Experts of a small language model: 25M parameters.
Below are experts of layer 4 (counted from 0) of a mixture-of-experts language model. Rows are named router (the router's row for the expert), up (a neuron's input weights, with its number), down (a neuron's output weights, with its number) and show model dimensions 0-255. Each number is 500 + 40 x the weight over its row's rms, rounded and kept within 0 to 999. Numbers have three digits each.
Before each expert's rows: "mostly gets" lists some tokens that are sent to it at least half of the time; "gets" lists some tokens that make up at least twice as much of what it gets as of all text. This comes from a sample of Wikipedia text that the model never trained on. Tokens count by the router's weight.

# expert 6
mostly gets: " a", " the", " as", " The", " an", " his"
gets: " the", " a", " of", " to", " in", " The"
router:489517571434611467555509491540537453555565482529457519499500578423492537544466538544519476539517533530511503523555518429450565498467492526551530435488485454530451430514421536465531486496491455437507475516455530562483455439592530545504485484530492515561482481496477416438503504529469468499468553476401440541468529492545581437490512459495524465503509500524491488523448554516505524495488523449441543456565483512527569533413548472539561494464541522514492469558459531462507515487494443523580488434458506501470493455496533557419534410523529508472480559512480485475406510513478582491539482423445510519464511488523503493542539501515483495441527448572527500503456526532451483452474555502440494446448516524450539525466464487521494427466527458541447488486524521471513492528458585
up0:461510610519499454486496437518459461493500562499509540545513538491480481567476496546486558481554531496484494483591519550509481477577509597517514560547508485567461512482533509517505484505449476540545517473511531514523591537478507474467475509467510524454548476480493496559498521506492576490478580488482545504462486503515497539564463511527483523523452482518529532487538500470483540490472532557610494557514475449550442459445576560471544470521467509495508403481449487533453496515472533511519484505472514507511447528444451512483499590523549464515424494532537524549480567526493532496415580595583493487491433492510522493509466571633422527560471514463482414537510500560517450500496456488530446428519505495490486512514505454424472509478465480518455509469498559612490567504545551
down0:465508528561493559546488527503482476497519441512507560451561458477485513508501518472529552528436491407505509381546501499502486520552513461499473517475499521473515394520516462474563479500575413442513540481419567497383567594488529447461495496413509476484490527470556472502479519488504497505544556499476541553451501529505519481478473498522581460534536496495451485464488517494547478465582466448500507506449430478588553442440520475545423538451558465535461501471551491475469491491482500552475487532478481434502570475567464439512485489535505468459563488570495495465504469496533567469554509548531512465476480462549460495472472591514497508528451545508578493468523557462521460473456539467481501500473521455450494550571405452473539491455485462518508497474500512462428484451476418
up1:468428504527515473562493536528431558517527525447512464519537449469480535540512523494493546548487454550494506460482487528491506511466529514489528493438471577513450512420475448507503540536523512464478502575459478462516510563442537540566471523507530507554499455486513505503511508546605467481573519490594492472530539541467509431475477555564473453407521552521499447503539477549476443562486464480531461393518536537405526503472475549510441540495476442492456509529625538412450559549519527523467585543473532479510482485474455416532510482436514482486461508510450502527570576499500481466557490552412548516466564478454486470546496509438591469536532472497497475424494527508548459504536547440536522523546571481501496496499498508466499534488480533499578467509428475485519539487481519
down1:492488417457549515547520497473513504504519499518446489560505550437561576487436540514479498524459513441526520501523500476500572513499464533513505455533556525450461427517549522551521461488488539512515566542474559486521533559435540510530493505502558564490504343484491479511509509563496419481450519472530484468531489510535463421497516496527539471471461455475519512533489529506528503495488462491452524470453476556521524423452523468441562557439510496484461487518478528449512525504452517509541405464488534510485429508577462453504472432432478509468549492513427500488556521470510659528465472502517498460462482539524530491510444510453477494464583472498479517539495507481452478436556577482407544442425509438584490520479524498513462504437427469538460462481536486437444496455529525
up2:438475467509519436484461515519454534432424543494593502460474445465555494514534528434436492571498442484523483393480421519536476500461505509486490460399525464441469490452511538558491494534472488620517474525541547471478585442517512475557519503486552506503508527497500605508518487525473502519467513438507523511445454513586470487472503494528488515521525527473509476477494479511561586501505495469514540478503564417453484512512545467448480468511513432518498544497472572548532569425492518483536519514538498466517473575459458523516479467547541544577544494479477470454539462507456503538508520485426466452454453445434513455480440504550529544505465441476595502502450523485489528573469527488560532505490579581506489496411472515517518536548453470490524544537497444459433460504545491
down2:522508553495513516502553473570545509477491498448586481490495503503496530522441510521530488458521542469532415503545515520526520522531479486502507513494515604443553396555512506533528473424505481501433533498561488498540524541463555417471537596543455547542477541463579446462477591454546536506548567481438458468587561488470495488452510506440440498474504494512478519546473463525441511472525487441472536556460422532489490467471537518485558457542467457484502485505531458507481461388493512553470506497495508546542507521447523600481490424460523533427513446496505465519538458517534586453457425574544513499527437511500479516466535435497453490473497518514501517447465510529450457445552462510466538511459483402529530574553492457519486544488509452478524487462436537463491509488526432
up3:481481575480572532501442475537510451487559567522471468496520518503467495464522508614506450483527565498508519501501521505467545556513453528545427474544474494514464517565473514526544483520455560534542456520548489536603434502514442570510505537515531522531496530473508515500542541507468478531455608538468482516450500494480472480557465485511499552364506523514494500456517451497451517505509491542616447564457475457500551529429544474505510469532544438468555530525424481531514486573525568486530549572416589535484473569439490541472571527527447450529452541534495433568486540519494501463455577482500523540494468478445464400533513523485463539510483489500468476524448490544517418508461464513482455522462490478442446494496453480524485516569485554530487500425506523513475530494498503
down3:467539438551408535489515499465515476506532446511435590530460487489468507491539488513548458518533429491492504472527442537516470454521485437555510459474442484467399495510483495497485466508562455480525550529436468561487498435519414517500439508545496469508541433510546483422521487461515563529453533456581536479546439489520425516543522413520510560532434488508489563530424479522469555465431545533577521491481512506481552541442455475517545467530511510566405501480363488439503538466507547458580471473547455501524471519510467509504495459490597503467434520450523534523470494516472450520479530507508524481442529486481528496522498483508464449548434556509488492494447496531537479533511486507599483536414468493508527495553482469482506454422483447534589497532482515501519465460519464
up4:464477477569559497518531497518458551532444517544548408446545511490499512386532524530513421461483525514504529575524433506495540423514527453456412494507498466435523496558533494519514505466543498552440492529490460536457478483549472450470570514455498478554506602476488478474488448479527523512595468496518556509423508507455464486483529508501441482540499498493519605578529499538584527486530520476551410561518507429518518490515486452487470504495514471512517583435496431519524472504539480480531425500474484462493548486506542619563505548536482510482538463523500501462474505491559499494512461486474455512468583525463454470496489498496491434499470484402605521484560476407532505540540488523458430620480546530490482483469443471480500515455493543535480506491499535513474487492466524
down4:497517507524504533494523549471558538538491524551507504450531412461442461542471539499504548474440567508538492474531543469562449485482527501501497516455519494523548398473505403546417508590508552457527450508530484423433487444508577510536562455472593574504482487461597468500468499533531443464524464516481460521506546533436550426494490488525538513516479554480556425528404528494526563514461493470493508491502479468488520482568499495527481447525484558488491502455470453499531483613481457529444532531510466512528550495528562490404458508484551478485521482519460456522417511482482560514565539541427522539512420467465471473551482475453477469458424469518514524489530520537488495501584463497506474486544489482446474527506560530439527453555482571469506504513528513527469448575493563
up5:461483548500522514448499490591432416499489469486468502538452494488503537519495470450436551529529504507504512559534504561497526616563544510523488422518473533518441590485545517510513476460514513508504397595463499550471526529520486546540548485502476470528522475467487533561485569528502538449470474510505459473432497515467480462519539448497494496563475451493398509509500534458563536550472501471476488455497601467487489587478542441492481547516473448463529488507511486515509504512488495497519603533438522586495502584455455535506493492531532561511506531540483460498454484480521488525440558507464456386419493411479497457531510534487513516555492527580512474427529443454496512535508482560507432497478485552559512498455484484489405466501477629571510533505471500525498491501525477
down5:462487556552503482511525476421471499418499500477566503519477507572603539416506495547525450508547523547429510456465472493471524464457482538489531467482515446487537548455422476514543519515476504501457511499557556520542457477517484527520560525524546497526550528560510443462530493545590515512512489459477548535494532490546573514544571570436473530538525588506497546458579403487446434502482479541546502499434470455530563527492434503490472511487474536495426490455559410490515538500481567444466511458506501495499499509439468525498508495524526463466448490466449579581563500509472506526474509614503482502503470534512494526477443446515459537485516489514446552450459472497512441466493558484507460527548543583545554532566502582535500527414490437578471533491514534489504480457524512

# expert 1
mostly gets: "%", ")", ").", "″", "0", "000"
gets: ".", ")", " |", "\"", " 0", " "
router:479408390486530471493424545493448454586494557489519478504515477531497563462570512551464495495527489552436476460504416515531485481501474467494528558491462480441486626466566477460471513469476533522459459527579492497435488441439440525492460494518500541466460488531491556517396512515490543494440423535543505535461515563504515484525508562518506547551480499514486545494458500503560503477501542515481513517521530603521487462506445493510441489548454443550517521487482509452542416526544524530458542469489468525527480499484521435579507541511519584466557517484508551484578439473519401493527543444513451465532492488460537543456548534488536528492461460416484564466499516440534536507550476518479494532536528491535433414471487457486443558518435551523538477478520465477456546477481510
up17:467491492553516508442513470514495411412520515498503541526492468529518514456482541502472425459522582429516488499523535549476485495531525481444496438471477483531498489493439486577536505500512521564518511555524503446552498464526569438539552471464420494525658476489511496473499540459475463515490499531524557519471485496492500444525514548465409420476524510449457545473485512516536456485555501508508430424538482537434413513509525464516519512503470496457468529472479546472535534506447540510509551538423518496542515494534477514491497594513487502453543480513483544484501459509465469506511435526568515485456481519472482435535468484506466478491489480509584418492497421487597537502520491453425496487530569537495434540472501472534551578459563410514555527506468488554515447529365545
down17:519442456450389569538477513489529439480503498484500504480469443572454536497492533489505496446488488520455515565535572521471477488453459474536490514547452495480491538448491471485491528435481435492503474583470489545485445513422509514511481568466529469499504500478505508415550488505464446514474415555534494512528541500501641556494400519498470486460561542502503497535433518526423460499445482478423466511565482494513570588489556472546526490514553528467480491455459532554539540548511521508464432459532482555522471478440490466478512498596522485466568534486574499532570561483524518508473500488539515505539511509566490507490537411536526535511479531505522473522453498561444467477551524465558543504500483528525525487453504479548506489498498348509522459434403519478517530469462479
up18:459448521486520487536445493502500428547528464490481528601534480500519439476486465521515549476513448414488512449598487567439482473502549516492521525486480451556543473469351483471491476615496455535488494462497500467432485500466486481536515537510556537466442464495588531485487491536523518513462524454551477529502475500474493578533520536485490480514472518464465526492613537450498476498407454493479513474494524584487479469496531484466520470544511502513471469498536508457493552526469480463546485504532517500501582450488420495489479478493518492573467461502466464499519466521496480516418459522555473564528496469508575491471496475537532663557474493507451428488523557497528521535505585488403535478486512540489513501404548507505508508542487535480418528480445559416476531493512540
down18:524511494545383591502445483477548543498430544440454509449516441442540526518495530478562520525563571516529486491496513493481519461529439557486472465509520522469542499541505473532552552462464533439483520498428436554508525532550455445485542465485501503514497431529532553499568512471467552521486557497536555561502450513453523476522521404518410497539530503535513487453508485568475529476511500502500488504439481444500484562501546514577469526498481565529435509522496525507537516565506478563500561449506484522592501560536552509387513564440514513502440517583497514534459471467488559533470492540583558438505549485478487501499499554474455454552501528496512497491526509543519513484474519511551532571415482487486583556478540460496475466437469485453530484523560514602554501501553437
up19:503467444531489553566517492547524552515492439478518463505516538497446482445474462537496539481487532528523496570482533527509460430606422510533503458548422518591501540435457479593481547578467436518488479506486530499500474470521515524539577508492533526498567494517498465548565496571582468517398513495608534530442491484482494549511513517548477470493482526475458448533487502472531511512521475468494586464492522506484503528509493466555498513510468455515551538565476505456455520511462459508526535574505490467515521536444580569469466484474520525525494495580529462505504549524390508480565475570506481445557510485495514413514483467469425489541539511519573452482498544497574525463531520514598512475526419526461519559435544493559554525486530469505561551525441451540531511493452515
down19:429499512501378522452459608552457448477486425501510538514537467478468568520553400516565483490527419546544477559526467499533464467526490500493472518528464466438488394481455483508484457527493444407513513457534557530502508506528442462476483485517481482534473434520556514504515493538496505526505525523508519534456444465486520469556505439505556546504514502545533445555466432452497504459479496518474528472542521475541491563518506466528495467560502590537542504503503503517516518477411461499488463520590536498555474489462555490530447519475556555527494528546481446461563519423513538475510475515579484527568562498538520441437513472584563456401544461543546454545449432496516561507563464500497453534491522498500507487491515510523497477503566469481388473568519483531465513495514469
up20:502468499500534457472572486506480471553543501492529460501522556486512416485478548564516464479545517518530455559507491544516486451503457467506601478501564518479560481546487497539507470555502477515433489466510485494464406513578488548462535469513460556538502460555512465473484511524517537478524483458473508498455511493483487515544441524431515500482480479479469521653503491462567518480484528416595494506502544558459468547516493491484531547518433545391484521513435482497419485469531458538478518475475455519480489490529530487481473458458483543565554466448499457429427488510483555459523496529497456496410476465441558464552528423503494536546524507536509504495515470569563481570490536527484487499482490519461593498482577460515464456474571452440532450387486475539490483500382502
down20:521540459517479500482485514588470512552515490437481587534473391516424489418520484465443496546488523500499466414522444503464553539513461497543507479507575481541463440403483420543492472467499456449448471499504493495485452511488414465438531502436465414514557516500506506470491500561508570485462532491594446468513432512419536494519562471520433534520574452475523439470471529519493466453523508484509508461477566485494520497488534485497514548530539448516515523559492442483542464521481522448531555561434539473549515531445558424461486472500458525589412469440492487510540514487493498514628535551470483482514574512505535440497464459464438507461500554554507465506506537517500540409516454514546441539488479443480491480472488499527480516481546530506483499512504468585487479485505462
up21:469470503500532442532537464512457424525451458520498512556526466466492520519505529471532548542555511558475466564496556501470507546500511496485413526445512418452500529467392556461488516477574523419493487501526503545486526511436479483486450490482552507552559487386462491529501449536560474451476490505478475504522535623513497506512503485499478511436469562484582497552508493457539559541450463438565522433488600570448537553468544531508504457510477499525488529527518518481510512503557512547513516483527477511569533541551476544467472538537514416572526482521546489488554503566504522549521476540444568481461523480468522526488498444494497539471504495516461458524430527471459489474502438554462578451559455518485531499501509567555553559518496554510504595444523470568518427515429553
down21:539507467521520555536462491497543478531493516481453505518551397493531515429467490496496561535516517502538454509468543500506504452458511450463487492474535464467546580486451535483405519479509552495512447467527502512522516464550494407523554524505524539439465430499481551513501424505519490488433490474598535504516549498544410559531560520562477536567472465574555528500511497479440557514566549475550469461496546436541491549528483525541424577517448462514488494513535494463510504433513510518468549495518477475470481469587525478424460540559534530568432468532514409499467440472479554517463482501474560493479434473492510475456547508528481398501491476518477533442556464463459568528536525497463528551506506458577522530500501589515539516433501490527451525528607448447506506476561489
up22:517460509515536474518430468485436522435503453519484479505513510522429506427510511549538413513525505535488536525440475498493458471539477488522470547570546542521556629455488471493523480494575463566516466549524434539499510554444493534533511512525465498595492477470527543488501574471500492439467477514500516498531549507506486534527475534497427510517533490544499498493522510522587446534492522555461417479448557520535442438438465537489470525577499463531525513533547452512428501471557502506510480498474526490534653477463554474498507523497521465506544530515503463512484465514492553600473462573508560483507586571462531496454420482486501498486534423528552478593448502523451551497486479472473564459552474529506487495494522441490502542462565472513566565523475454512513448441496590
down22:538555529542530456505481511492478491507494526460553494515501480500425457490460531456489497453504454484446517537516515502545543541494506539474484563550487526482492483469526449545438461481482443590534458498505507474499500433430515463463486465517529520541504560418489513503549506420554471532480476487521548517501452538520501484434528451504552531509492474537483511511480513510546511478571553613526495526473538538474447479483498526510544500516505420503440489526437494553416422463520447493531428528500512445505412566500504534454451554472482519474436490555520500486472478441459587589501471522474529472464453521462541473510441526521451502545516486522516481506582512468546467534655484507435447485495557427459494460515499409471483491561505347498457436529477477495489531487498576

# expert 0
mostly gets: " |", ",", ":", ";", " by", " with"
gets: " |", ",", ":", " and", ";", " ("
router:512511471467659469408477521456489508497465500462451498473470516501499441523490500504461523512484575447509524503477480526534463553480538538494548510511442496478557555513551512524532407612555479445513537508467474504479525601517547537505499545460475507512466448465395519525511529573551508543518522591506435506533409451483538513514508458472484444412496546474494510491536442586488453483482475497525457543446517520496479519481542496487498535500447573493500480499508488506473594586519568499499485482501522551451477463480432544541534484499521545529484578531513473518463487518516495518497508564476420499511498545413460419509522463487466590546461500539541479538529550471480490501453496515471499561432495556506518436522513523467495447619493512500496484446511492507462477442526434
up0:413464550490484487516495470511468476524499505509506495517581482518523459449376420456459570527483520582491468443547558550547504450488497463527524455412564518502539509497495454499478476446465495515470485504454452530466503510466480497498487485574541469510500470602526525600462393540480531501450620474528478441491528523539496543510488457545506471437508426440567495504527475467481496532471491547544464475459498536542518522500525497454522474551497544527470498477527530471453495505446453477561496522498511540464512546530540464507514526489512431479551488572554549508445529498362465527511492539558471530514471467474557470500513495521551590436505496563514471507505473479508486474499495504544510505571493510515545524348588513497476549536527537526445478498489554535511474519567500
down0:508498523594553531479492467554541427512535535475485501507532529524466453511479443505438478495443421548541496524590501493503463487399495427530555499500448532514486428488472467528426433466460517429522475450557529477482527539426442494483554530513499522485517525542478513536482476419451490443512488447591453419601495496537609539489524533491474472494511501472481516529497538548548456504508467566533544455479483551544522487489529519541514504538497491561524474528538512503488522441511480474532466467502520574449500564478516425533447474509502479486548457523532530459517522479477525420528500509461488557473550517526572440531460498469554562482543495468477534463480512515400535522604411408472530598513481482508461509450446467508457514546534518501441490556507557519481472469482490
up1:465511551543465500427462535507500440470509539487467440446521495482485477481549516523474608459466505541428463439586489523485487517468528524487530469500566425481410468520478453529475558527462494502507456491540467483511568461515569567514497494510537503529557502478497510484515503516536452517471516445505522448504490495493490526550500518487512452561489506541536570610454494488545479483476504485492531398511573533506436473517594504490521536543529504424537395597539598484460484472474524477586554565508471492444442504536469486493466558513512485509454457565510550515551509462481546530598549511483462480490481502490562494504494535549520508547501464577592455563579443547467450493537487557459515467520497493501469538557550466482477442530517451520485551427547488472465498521465503
down1:461513549518479560523451484519502507485518485555508579474539447492531510475491495531486523427531478519541486495476393477493516517496449501497494496538490502489575521504497535550532538388464570504455525555497499524449484509525475449464546497502513481441516489453525497490452436469560469434488500495547463550472558533399680547557554480518448546505535478496471525404535531535449482516486571529516496534463541487480501488498479432446438515472409527519430521443482415592546464450477441448496468500487505544546530471482539538416473438537450470483493485482472522514517515491519532522459460490485512507449525467497505462471537493565441494603476503519455527505511438527557494433556441524521515499466493474459420496493452560487543522479518495456574472525518525502515513538417526
up2:472420482450525510572480512538467503506469471516512381534504438532467568459429536548509555500542507469515423569494477574495512512582469495549492512484482510491501538413479457534525481468523513465535480540507558503516575469517484530488482497557575502510558600549533435597443562435516474487499516516530491472465547508487479529582512496531470516477503507495482521523474462508454546537564496490568492443426539478535525446425515488525495544545424405520443512500481528520482506437482518465478468480475513520550489472386510508518542563461458446463467494564476513505583524556480507515512508481582500484472542486532461451515499479506495481477487508439464541462565554547518462434582467423504451512472506514485489441517482456552518533478501509505472478544521535554478469500364513
down2:548528439500504561549520486488568425477435556494530540496476474504503488503433410575478517532502462490526483556461493494539574517501494569508448489535525494527487624455534482501416502479501453550530497509482462589520466490509556478482508480520474473530524604485469540508492475536538470486491489481505566538518519508481550512530481452511518475481507461462412519463434500499479475508482492531490522530495578532510516523472478470498499486510410459521514506480485493587493487498477485469530560514554430519494450434511477503519603591508536441520447546554495532522511462476445441571483585484528511510530429503511514403543531495422511498570473536494518449629476445578473508520541496452514460486537551518470541529577530479527542440501480452513441559440565462473468537473521445
up3:512431436503528538588548497531466485543442457498467477510517553449480496506493548439475496526538510473416486526506447530485485518493506504437538488415554433445470484482443506568523532451524548531457476508446525526519434528518507583601535537462518516527494563533557514549494548481450534465466550536525532523550469501541469499507474451581503534499469482445501517502514463518492463531488549537471436540555469540478499533500584542535535493537615506465506511459530544472480463535479517571497565506466479467469513469503479464491522546517533559540452523569435530490457533450535584487471518409517522444543420472530514555477571530542593468495434512492513527481540508520524430507474480459480566479481450563514492552458619513556510512506450497579566507463534486513515510517563515
down3:514433415486499475570525435497426534516440394508528448563567488483496513464482496512528530480533495533531501514525546481552531476540465542542575503451492464466509494472477429495483532441486509480497418594579511518477537552467521490521516460534507585458577458491497528518500441519513500567521523497517541486476494463456498502476584496429561458539464451515480462517519423529476520557515465525461520549556464454519548547536534484520460515504576489483450464460560489508475456570578439498537530516464514484442546582606540447491508495447414464472525506492519510552513545417400526420520494447481488488627491498497505497516514498493545507480494523478475449424523579486583470482486515516506481438461506464497455484478521536487509555503464549495504498481514486507512532424494458
up4:445534592467524539468540403529423450433498495524482443540550453474480457509518534476517534490515526609446500550504566486450516429513465494515452513486482472480449518495517545550471518565502455480495482506507593498539593469528484536476473537474530498529514482398515503476487466480537446515498562494469546551498508500456475482433512494516557495511581464482500515524380492488527426475471548520448410477485418495586532502488466446518518506501458475503487437553452456505474438593433439437505506528560480481437495456462434421474547502533508546443501450452480567438491474482471527559485527492484481504471501475500534446458539522512494549454474455512568396540525512554555524469478486553504500479495551471471444462503481489459501545490472545532542522536456469491492559495505533
down4:468498534459481465534496522526586428401505478473532538437450478595553560466509525540436501467510468491543493462496532523539540389502486481560450522545480535499594476475498565570515419487478488489380483449558427500477495520507443506576489477503473543524547481503494491476519535511522471475528459464525441487514485484525498529496561523517485486523532525558432490524557528457537613551517511468569528457408569486481442499520494514483528511447481477485580485524520530519549530451496561495483481466533543465516532489489538520534422490455484414549507489524485486453545497536539434503530480505547547544454507522450480493545482501540447551459541510556505483599490481460481529552475459498544533498493462556530485523494397546480489527458522458444492456447509560423472542479505553
up5:505537505521533481450453501520464471454543437518505466495510557431573532494426530477467616537438516475480466533455484480433495533470514482518588540453528489521516454485508506503516526516476510500494540516449433529489488541491498471550454422509498426479472522484543476543528475445462476475483513483533538452496533529466472443478494518396485465496473448567546514533473540434514497585465481439508448436582570546540485530474595489573538464528462469525555405560545528456496501491461577542490496499483467463502548464482502560483494488438520529447520508471492523492551454533496466505526533484542520475424475419574531426499397525544484468517503547479525490534548496523540501520532483393470472503516518519526509570578556506414534453494475552486480400503462474477511439505513518
down5:525490453474462456508477418521532556499503528517468508517536467513476472475574488589444394503519518626471474565539500473512463412482486458562495529462517489517527506585464544475421436505507531498524595466489563519502496524445543463527502524508518506509522519472529506464437458523531468482382402553505481490500456427421514489524535496449558554536512459514527512490531517455449516496477524512542506508504578491454522453459506511465504545513508497542534544478458526538485493462548499531568526528493451467489550479510476538580446543495492589524454565481515503489399472559527415556454521537491426465514538490552470592459526497485490456510533532448508516474571475484573596507469543507463532511458485490505489569565510542524519519495580509546507500514508455517465540481475508

# expert 2
mostly gets: "-", "|", "–", " \"", "\n", " r"
gets: "\n", "-", "|", " (", "–", " \""
router:522524628458547466484498530481536511422470521507566478483557512492536495515488534493515578377559449440499544523530486558485464417539483498433479481584543514512474493475544559445509470522522456496532474452496436560423469481448436452505499566463510474548532489435593465510518521498436562495528491469535520430548440462497462495491493568511484527550529444498497551490574566478461510508444512539474475473516466487495532596501484592461592480499413427521474442497555525491468530460522527472512498510510439522485556506519511447505467518455515485478468513486508512503480571476502493493523495566557526521488548453441586486537442496447488554522514470543448444516531519621488537508510514482476486532532574449466480478553489459479506505492562547524542488490483484491428501487485518
up17:465444491473528527493532532529521481481486477486482515543493428534457538444510463474526465547503497536462469498506468493496517531398443496458480544505487423552497540542466469507426477581603577446482465528560511458483450519575486483444522503502591503469490463578464507477414499533515531550498493470447521489475496558491469571489519417497469548517460519478522515442559440479489574499428530540558534455515478536468491478486519467549459536561506467544380453507484447535559454499522426484525463510488498479530496506487488536507517464505495537500529524458536484593501497571510490521465488474422444494486488535536462518456481590543521547522474528522500422496485517474463517553490553472467590541585499551461583505467540438567434569481498514466479494459617499469498518496534499
down17:603500479537466524524393516436501471522550501521509457494512416434632545548466444520523489440467444466522542488518526475464546569442439467480473468527496483500480504453516499449533498485510512447566500489427503510511500474509389510608508518551512458491493460565473476465505448498432519517470487479498495477473490455475454462506499521523462505536502477496435511520568500419476538464494512525440504489545487450514510531602442521443545487514473531538478504460519452576487542490484572562491500602531587534492574535517482484511449369469482490576498551472432558560517507443527503538531498487430495454513540536521481515543448503531502480498511405513454511449536532532511532458538487487446513451502488529544468519497585511536488538496523522492475510529492519457507490505421500
up18:515501503513529445473523421505456429561446494485466496580386510539452515477545482532499503503459556522429451469490561499515505475468532471509492489403507473474477496509445564540512504517525515540528480442466472511508547557505538573542494537619534475514586516466458497432574534511501487567514500553427539523436465506569527559461511500490458496524503471436529413463505532506552457585462520507467545456425488545476525475470519567519477519484533491471525474436577534520534520507529526509486485525487539449570448480571510503487516470483527519494578484443520545490451476571469527443450481552512506558507455535438435479502595450505481512501553474479532538507490563431524487525466558486522561514413522571547571557508477544497467507528529532492439526499557511461517485535470528
down18:561498587558426507519511512514467547469486431493522450483449484563413468552504566452529493508515546497520479499465497517489541495512556534498500476543538472496472492537531480491539547516548496582495493508484478428481515462455589459525594520478493507526599549511435466517407461552502552463526613476503542499462489539545532569532526458555458481511512583566530446523516510506549428580502478541516509516550412562464554523481576532500441388507518484582490502521538517475444514496553499541529494465507523510533513455468487528476465480469449549450542498533463521473528548468470471469479573448500493494520551514511523495427501524517474501609508554494576440466454506492568464539474530519459505492518550455450490463473485544453488575501482509507521528571493502488520550526530564
up19:519443442569516542553487461486484536476396517561481414536515481431514564468437519518497498523493542515544484521558524574455541518481503492471443476482476588483505532532458508482474578503474487536472503599517575511556510480492478521523502528532513465539476549512529532494491464499519437509513464424474531514493538488513468570452405456479420465525452518478529527535530567508537484613411499487505523529452565442523467479477485476477493551492481489477435584469585458509477516498551566491575467531518447475459469477507521478445555552512501485502515489485539471496486431528418406495507459465507534479523498555564472578505469454475483477478412457486492521413405468534506500469539480500445493476518490585524467502527472427522499551484479436523516492572457506542537509492480535
down19:525537513492496481460461547455486476441526474497420529464462442477517489456458558464522480535466530563544511529578551491491575568485499542539532514471632457573492525454489518500477588504543553503498562511468458501452496513465495427458435447550460509594478538489560522485511480481489508414514474509535434545541566498515525611512466475499454489555547488582432518443539535515519453474510518523506547542455549463488554509514473472516481506497454481509427497464470510541449543573451438516564481512506468457478489448508497537508550514536472469540486570494544560516537528517490482488513519463485600488549549529535477473506403536529493470482530569474540511471525537486410469499499410465499533494575544514488538517529439548563529505466495493517495459569532457556528555509542527
up20:501492431476531487567492462566432400549543539491452441542460503468463473534466491521503611497486496572474486485559516517437533478594480543538503504537468505546572463515493488495547461454473497534523478511508460526501476550562484503480406525523524499446559472611503493541464518533563490512506546446476579535395525512526560539558506519455521429511483505446549489498612499465474528558556508491529528513479487547576520555460564492516565465515450492468419438545470550466518525592499506504533461527518532431438421564524526495505541501522566491530471436457477467482505541581490478473566480542553488529548484478509509532496473533506547499510505448453469522509490466516471474576475470448477462482557488485557483492522491519440534478460467499464520566455473540523479527452494504
down20:534494504503449529487547527503566480423485533493565506475480472542488499531504512485535502563532545449557487507526494477400457424484538486448462491593518537455473520530508507520538500521547501530568481451591540494470499454519504524531537567481474504504518411469544519472497538532495557571509582520502425519535570491574521630493507491527505455527447538460558521495457500534528542472474456483526544482463544443549541517477493520477453526472486490522541522509443469491539442477501536521508462483531522454526543440500570453528545556432572547557498531529516541446514556508425483505519471463464523514455513510498484483475531530506518445489526542552510477471523451504442561433522501568503567596444562470536566534496456498509615436537507460448493574502452500563463554472463440
up21:459480493508512446509513544539527554543556518501462416469475450451502601558504508584487499524496508511486559476543450539473497516510507532514474585480569434470451506518522476490498523467528539538583450548560528477477560535500509498514560510436475545502485467479489492537550470462503494469528528533427521477403506544558470556515536524572454476529470485533515526566550445498530406538474532484489474456575471554448496535499531502482542484518493541507504604492575430533567483511515495485489467481415562465515524601514571492506525441465522529418520504480516519461524485561466546485478462529459506472501503543494477493514515553442439577441437486510551488527477442513518477483427540487508557529453515534519489449354517507481494453488549484538518519472534574479473448449543537
down21:565537443517475544559429474401501486492552522459447547453535500535611537441480506483453484517407440421403554500456555455483471536475537494512520491474472471522508461458454541535488519465562440482503441450507535545463511516509487511535577479548515502568516449500455527450513506528482550549452458437541467505500545511478517451486485524509434531550518504468465491539491488475497462472485522514463492517497475511444539472459473509501516502483477488519482487435501504528485493497553419465497514480515566482516475541451517542578484517513521454579496510456507526538532458531480529500562503496456497524535419491543479470570475398518495432559552486592522532544640502442499460487584535495491457547425474552518456490518534439586495448477559488448491494569532506462445506533474467
up22:500463531528596529526465462563468412477543468457530474460455521476528551583492524477490510468444482546535428470439540548481494473546602459504433518480453413481480508480530495510563549497552566474441561527529476552488514533500507445512490442478488544484544525434537578555459450464528564486527538426567536481471456578518500505486482534518423504474535452481495482462573472498525489466595543552493483467481516528587510498506517499532558451519509482506425564518510512497556492585559418492598560542540515472540466552519499473490479518484565503501543476536431463484471530489491470497524479509512534549475478500536559519495441524488548508468485444479502542504466568531496484512403507492528549439520549491480520476512564452427542451509476513550418530465495556524504447502483508
down22:469498493518523491453523489489502532496519551538545500487518479579530486407526445480462463457520484495490485542548491489461512464506493460464458436449472547562524484474534528489532544573496502554535491509521432446530452432510472564535581576495514543427421461482429501409509564532383493487506494594511523522524527454469533565482513491567470485521454566559442406484544465483446439505474473504511491552459488433557492469509471468544454529400436533541515533477540465481513511516490482522491465474458482543498471496439516451502568466452506526499477555495650433496510444535534535489430495460516474535527492487498505451447514484459508522507507528507533495472480494514493530490478509510497525594437522504496487511532564489520540408467540469536589556530433520502529559498477442